Below are experts of layer 6 (counted from 0) of a mixture-of-experts language model. Rows are named router (the router's row for the expert), down (a neuron's output weights, with its number) and show model dimensions 0-191. Each number is 128 + 24 x the weight over its row's rms, rounded and kept within 0 to 255.
Before each expert's rows: a language model's description of what the expert responds to. This comes from a sample of Wikipedia text that the model never trained on.

# expert 36
Second pieces completing words (rem-atch, hel-ps, over-view) and header words like Best, Team, Director in award tables and section titles.
router [156 140 116 144 128 129  89 118 168 109 111 108 140 110 129  96 122 157 103 175 124 101 129 119 154 114 143 147 120 152 111 124 130 117  95 103 113 107 128 152 141 120  91 100 128 112 132 123 119 104 109 173 120 147 133 125 113 107 141 137 150 143 158 126  88 155 115  91 122  98 130 183 137 161 139 157 136 105 104 161 114 174 125 118  77 101 133 109 115 122 120  87 147 117 110 140 149 129 131 145  86 110 134 126 173 151 137 198 103 138 112 129 126 136  99 121 108  89 136 153 156 142 123 162 128 175 123 152 140 111 130 130 137 100 115 111 156 115 152 117 124 172 207 149  85  83 186 116 146 102 172 140 117 110 161 145 120 125 127 120 124 143 143 142 131 171 136 126 115  71  59  99 137 140  96 103 111 110 106 124 114 102 114 117 145 137 130 143 159  92 130 103]
down0 [144  79 126 111 109  96 148 154 168 123 157 111 138 130 119 134 132 133  85 128 126 113  52 155  94 126 133 137 142 142 116 130  86  89  92 132  98 128 171 112 119 129 115 150 165 139 136 135 131 128 122 134  79 110 166 140 152 137 139 143 147 126 165 118  81 129  88 108  83 101 106 134 151 116 149 178 147 148 122 123 139 123 187 149 108 147 174 133 141 140 124 117 112 119 153 143 121 162 167 113 154 128 145 149 128 154 121 119  85 122 136 150 120 135 136  97 157 111  83 154  98 132 150 129 162 163 124  97 119  83 122 125 113 104 116 123  94 148 137 146 100 106 115 129 163 143 109 118 132 109 103 106 137 115  98 119 177  97 189 178 136 106 126 128 110 128 170 103 103 140 133  97 143 123 108 138 118 147 124 132 144 107 165  89 113 125 144 125  95 194 132 146]

# expert 20
Colons splitting article or book titles from subtitles in bibliographies, table pipes, line breaks in lists, and capitals after al- or non- in Arabic names.
router [ 95 186 163 111 144 107 126 104 181 153 112 109 156 142 128 143 104 123  98 122 166 115 138 119 145 118 105 147 148 150 142 123 142 154 112 148 180 131 106 152 151 169  83  91 105 128 144 121 149 138 152 137 117 169 127 126 124 129 143 168 126 144 125 127 164 117 112  70 131 112 116 116 163 156 136 111 129 106  80 125 153 106 112 141 120 106  90 133 115 138 126 111 154 138 127 126 138 144 162 159 123 112 111  89 150 148 113 187  92 131 104 144  86 131 140 155 141 149 146 118 124 146 131  92 159 127 120 146 157 108 125 114 105 144 147 160 163 138 136 160 131 137 134 141  92 108 147 114 110 147 124 115  82 112 129 160  76 126 144 132 136 179 148 118 145 122 168 150 123 123 108 125 112 136 160 117 104  84 110 134 170 160 147  72 113 148 176 131 152  81  68 118]
down0 [107  87  99 119 115 101 130 147 134  91 135 110 100 135 132 162 159 169 111 135  84 126  79 154 119  99 131 105 114  92 103 117 133  86 182 130  84 169 181 117 150 108 158 131 182  93 123 165 142 144 117 150 120 124 105 139 134 133 105 129 158 116 141 175  90 135 115 115 132 101 118 137 125 104 139 181 188  85 123 141 156 135 104 130 123 120 141 129 146 122 140 161 116  84 127 151  83 146 128 158 119 117 142 139 105  96 112 103 135 104 145 134 134 140 124  94 155 138 119 114 145 164 114 140 124 140 136 116 110  81 117 136 117 136 136 118 138 159  92 135  81 124 167 121 149 146 124 141 139 136 123 117 113 118 123 121 108 112 191 175 124 120 124  91 150 133 138 108  69  87 142  89 127 110 142 153 137 153 175 170 150 117 107 138 123 128 142 110  97 146 115 104]

# expert 62
Word pieces completing names and words, such as Cr-ime-an, bl-ouse, Kr-z-ysztof, plus table pipes and header fields like Producer and Coordinates.
router [116 131 114 143 113 101 103 149 175 155 114 121 132 102 104 159 140 116 129 165 113  89 112 126 119 157 164 148  94 148 154 135 141  98 155  59 117 117 156 133 113 128 105  75  98 158 138 142 105 104 129 157 155 136 152 123 136 123 169 128 143 105 121 108 132 149 127 150 132  97 119 135 154 121  86 111 105 111  82 164 149 153 149  82  81 109 169 158 109 135 142 117 127 120  93 128 118  84 149 127 119 158 119 146 100 131 131 177 128 164 149 101 110 151 155 153 136 125 144  91 155 137 122  91 138 149  77 148 100 114 127 111 149 114 120 125  95 142 110 140 119 121 184 152  80 126 173 108 151 153 140 137  66 118 130 121 140 126 135 149 165 135 146 158 129 101  99 153  93 121  97 143 131  98 151 121 149 107 122 147 122 136 136 119 154 124 167 113 148  98  76 138]
down0 [131 119 110 117  92 121 154 112 163 112 177 110 147 153 141 164 135 157  88 120 100 123  62 146 103  95 133 131 130 138 137 136 101 127  94 165 115 114 144 118 155 150 135 135 165 134  85 152 127 121 114 156 111 156 146 158 121 135 123 137  97 149 152 165 113 149 125 127  93  83  88 122  99 140 112 188 114  88 140 136 122 142 173 146 119 147 103 132 140 123 133 104 136  92 130 138 139 154 153 129 111 151 134 149  97 168 123 102 151 129 106 163 135 142  91 121 122 122  29 131 112 143 115 117 147 113 120 127 122  56  96 115 104 149 154 126 117 171 117 137 139 130 110 130 121 148  77 124 149 151 110 128 134  89  97  98 162 107 159 157 130  92 144 101 124 109 144 125 153 164 114  97  84 140 161 137 119 171 136 126 149 147 127  96 124 121 120 137 118 120 128 140]

# expert 14
Single capital letters ending acronyms or gene names, such as ANARCH-Y, DGK-H, UDM-H; also noun suffixes like -ations, -isation, -ogue.
router [140 156 149 102 116 114 111 130 171 133 118  83 121 122 154 136 104 126  93 165 132 126 102 114 125 117 124 145 134 117 132 122  98 115 117  96 135 117  95 161 125 182 114 112 130 122 184 110 148  91 136 124 117 134 104 116 137 127 141 125 177 110 145 142 160 156 137 108 117  98  99 134 136 172 136 127 151 112 160 163 150 129 143 113 146  89 109 110  70 117 135 135 151 115 122 162 172 131 121 136 106  96 121 156 138 127 122 158 119 158  88 123  74 205 131 139 106 153 145 118 142 156 141 122 123 130 106 140 134 107 104 114 119 157 149 151 164 103 115 128 114 147 185 121 126 112 131 103 153 128 175 129 107 115 122 141  77 161 143 137 169 216 166 124 113 146 126 140 137 105  93 134 111 155 146 112  86 114  89 127 162 111 106  81 155 129 163 120 140 125 137 123]
down0 [124  76 132  95 138 100 128 135 197 105 160 147 122 138 105 191 165 139  86 144 130  91  84 125 114 103 144 109 127 102  78 121 135 109 138  88 125 141 107 103 133 163 121 102 180 131 155 190 118 138 136 155 132 147 138 144 103 112 110 189 144 130 113 159 101 160 114 128  80  85 132 113 129 107  75 121 170 135 162 108 132 121 164 163 134  98 149 142 150 108 141 136 114 139  97 108 129 156 123 123 140 126 137 138 134 115 117 130 158 149 163 105 167 127 169 133 133  82 129 147 144 135 116 111 134 177 133 152 130 107 141 111 139 141 124 121 103 139 109 124  98 132 153 121 106 157  91 127 133 164 100 147  99 141 112 151 161 111 176 128 167 114 122 116 166 142 136 106 119  93 104 152 155 158 127 130 147 160 119 124 105 146 149 108 121 142 143 136 112  92 120 135]

# expert 60
First pieces of capitalized names, especially foreign films and places (Bah-rain, Ar-jun, C-armel), often right after a quote, pipe or line break.
router [115 141 129 134 174  72  89  85 111 113 128 141 159 107 134 157 109 137  86 113 167 123 131 117 137 148 115 136 132 163 126 127 113 131 111 106 129  94 118 139 135  88  75 113 121 109 123 134 117 100 130 124 106 131 149 150  97 161 130 133  94  79 168 118 114 164 111  41 120 107 140 118 130 158 101 100 124 145  90 146 165 147  96 108 132 100 100  96 138 135 123 135 130  98  99 175  91 105 131 157 134 126 154 119 127 115 167 116 106 150 110 126 166 142 131 187 161 109  91  93 168 127 125 137 134 179  86 153 126 106 154 117 132 155 104 127 161 169 101  95 129 133  98 133 101 122 113 146 128 148 138 128 112 140 120 183 129 122 111 113 144 161 118 110 119 127 132 166 117 119 104 136 146 144 130 107 114 108  69 133 153 133 100 146 159 127 166 120 132 103 122 128]
down0 [ 61  91 154 146 104 141 118 133 140  97 139 103 140 100 119 162 114 144 109 156 103 104 103 159 110 152 116  97 118 123 124 105 114 142 126 121 126 122 181 119 176 147 134 130 167 127 134 141 151 140  97 202 127 122 139 154 133 153 118 124 120 158  89 148 137 124 144 123  60 118  94 131 125 108 119 183 132 112 140 109 123 123 147 124 140 142 133 136 125 159 157 118 132 100 177 112  95 156 113 160 156 142 120 112 151 115 100 121 173 149 126 130 110 110 145  91 144  91  87 109 122 137 127 151 128 170 154 127 128  70 153  97 118 120 116 141 117  99 141 175 115 133  88 113 148 125  82 105 109 150 130 121 119  96 125 121 145 136 164 151 140  95 129 106 141 132 194 113 152 118 120  77 115 143 135 138 124 192 127 110 108 138 116  84 131 126 137 101 101 144 127 104]

# expert 41
Table separators "|" and middle word pieces in names and compounds, like Cut-ts, K-ins-ale, Idrot-ts, digits inside years.
router [131 193 141  98 158 135  99 116 175 154 162 143 139 106 162 150 121 121  78 167 163  94 139 118 143 123 133 127  98 134 125 164 144 104 155 142 148 117  84 133 123 102 119 129 126 129 184 106 103 107 112 157 122 149 103 113 128 122 135 155 160 118 181 128 104 151 155 115 115 113 131 119 135 160  94 133 160 148  93 165 128 148 116 125 140  92 148 121 134 132 144  99 145  97 102 170 133 104 141 143  89 122 115 107 120 135 155 138 123 162 108 166 119 164 187 142 101 165 135  90 110 125 134 105 109 108  69 139  88 123 119 127 113 123 173 107 141 124 147 115  94 136 144 152 141 108 153 143 121 103 141 132 135 107 127 172  89 132 180 122 132 122 152  94 138 118 142  89 134 127 117 117 126 108 114  98 101 110  87 142 143 111 129 118 156 154 148 130 184  96  97 169]
down0 [ 85  86 125 106  82 119 152 133 142 116 145  94 115 161 127 176 146 151 121 135  85  93  79 132 103  80 122 120 116 102 123 116 139 114 102 149  97 134 162 121 131 139 128 165 165 136 129 158 148 167  98 142 137 119 121 144 148  82 115 131  94 116 147 162  90 134 126 132 106 137 136 123 122 126 102 136 111 118 145 118  93 126 146 150 119 113 142 141 165 107 156  90 124  88  99 142 116 107 147 144 154 110 139 149 122 119  74 106 118 135 136  95 137 158 111  71 175 117  85 119 105 148 150 123 155 147 130  94 123  89 107 123 106 132 145 124  97 175 149 124 125 154 110 118 134 164 121 115 168 139  67 161  85 135 126 164 154 127 168 144 117 101 159 101 111 136 181 108 127 149 158 115 158 139 145 153 144 135 100 136 138 142 168 107 103  92 149  97 111 132 122 114]

# expert 9
Colons after infobox field names and pipes in table rows, such as Headquarters:, Location:, and player roster cells.
router [115 169 162 124 159 109  71 141 162 172 123 128 168 104 165 145 158 115 112  88 135 130 115  83 101 114 136 126 176 120 169 124 193 134 130 102 119 106 123 185  88 109 123 111 125  60 143 143 125 135 149 154 122 104 140 128  91 104 155 111 114  95 137 123 112 131 134 108  68 119 122 126 141  93 108 167 113 131 109 140 143 156  98 156 158 101 131 103  88 153 117 129 127 129 138 115 130 114 141 113 152 125 106 117 101 137 127 103  85 127 109 137 103 137 160 164 137 170 139  90 145 118 177 138 118 174  91 125 113 109 122 113 167 105 144 161 133 131 126  96 108 117 176 130 103 107 148 134 161 148 123 123  93 145 119 134  80 116 131 141 141 126 161 119 154 123 159 154 156  86 109 157 146 141 168 126 118 129 116 127 123 125 113 126 129 145 153 152 145 151 108 108]
down0 [115 109 127 141 102 114 148 157 140 106 165 128  95 121 118 159 146 165 112 113  87  59  72 108  83  82 100 155 110 102 143 118 114 115 106 134 123 138 174 147 188 140 131 128 185 131 116 149 111 142 128 149  98 126 124 149  94 136 133 159 102 113 155 144  86 177 124 166 134 108 125 140 155 122  95 142 175 115 142 114 124 140 138 146 116 115 110 138 155 137 150 131 117 129 132 121 152 151 127 126 165 125 126 129 124 181 110  85 157 146 123  97 106 155 102 101 119 102 114 121  95 163 139 121 155 110 159 122 110  64 135 131 110 171 128 134 105 169 147 172 106 121 129 115 161 149 139 143 128 158 116 120 124 140  96 120 138  69 154 142 130  95 120  72 135 122 162 108 100 151 123 140 123 144 152 137 144 153 111 149 137 170 126  82 123 142 132 110 118 108 131 123]

# expert 42
Adjectives such as other, European, Chinese, National, century after the, and nationality suffixes (Leban-ese), plus romanized in place-name notes.
router [ 97 131 157 160 155 125 115 102 143 161 131 121 140  95 123 158 119 107 115 116 129  97 138  96  75 103 120 107 118 148 174 149 116 126 114 100 128 104 134 114 116 165 127  93 116 107 106 140 141 162 144 190 144 130 137 145 139 120 179 139 105 115 119  97 113 119 134  86  81  90 136 132 152 171 120 140 103 117 103 137 171 135 102  68 124 140 154 158 148 115 154  97  97  98 107 139 109 138 165 136 154  95 108 108 119 161 130 101 123 138 117 175 103 133 134 137 160 130  93  72 126 165 130 151  97 167 164 142 108 104  85 116 142 128 122 132 153 149 123 123  81 139 160 123  85 130 152 152 121 127  79 139 106 106 155 204 123 139 117 127 114 118 150 129 120 147 119 137  93 123  93 128 121 107 118 136  88 121 120 126 121 138 159 175 116 144 123 125 167 118 117 109]
down0 [123  80 138 149 108 107 129 114 138  95 141 113 143 147 109 187 158 141 104 122 109 114  73 136  92 123 133 125  99  94 143 121 138 138  90 138 109 123 176 153 135 144 129 124 169 134 148 188 158 139 136 116  88 169 198 176 131 163  98 133 100  85 109 141 121 147 137 144 125 106 129 135 104 157 129 147 134 128 160  99  88  83 132 123 109 117 159 173 120 175 122 133  83 101 130 153 112 133 157 148 131 121 133 142 122 105 153 131 134 132 148 162 111 114 154 113 156 111  88 141 119 149 132 142 135 144 153 111 134 107 120  99  88 140 106 169 108 108 142 136 115 137 120 115  99 109  96 124 166 134 150  80 133 149 120 158 111 103 128 115 159 100 134  99 127 109 148  95 107 134 141 113 111 186 126 120 128 125 132 172 150 120 122 129 136 144 116  99 106 150  73 173]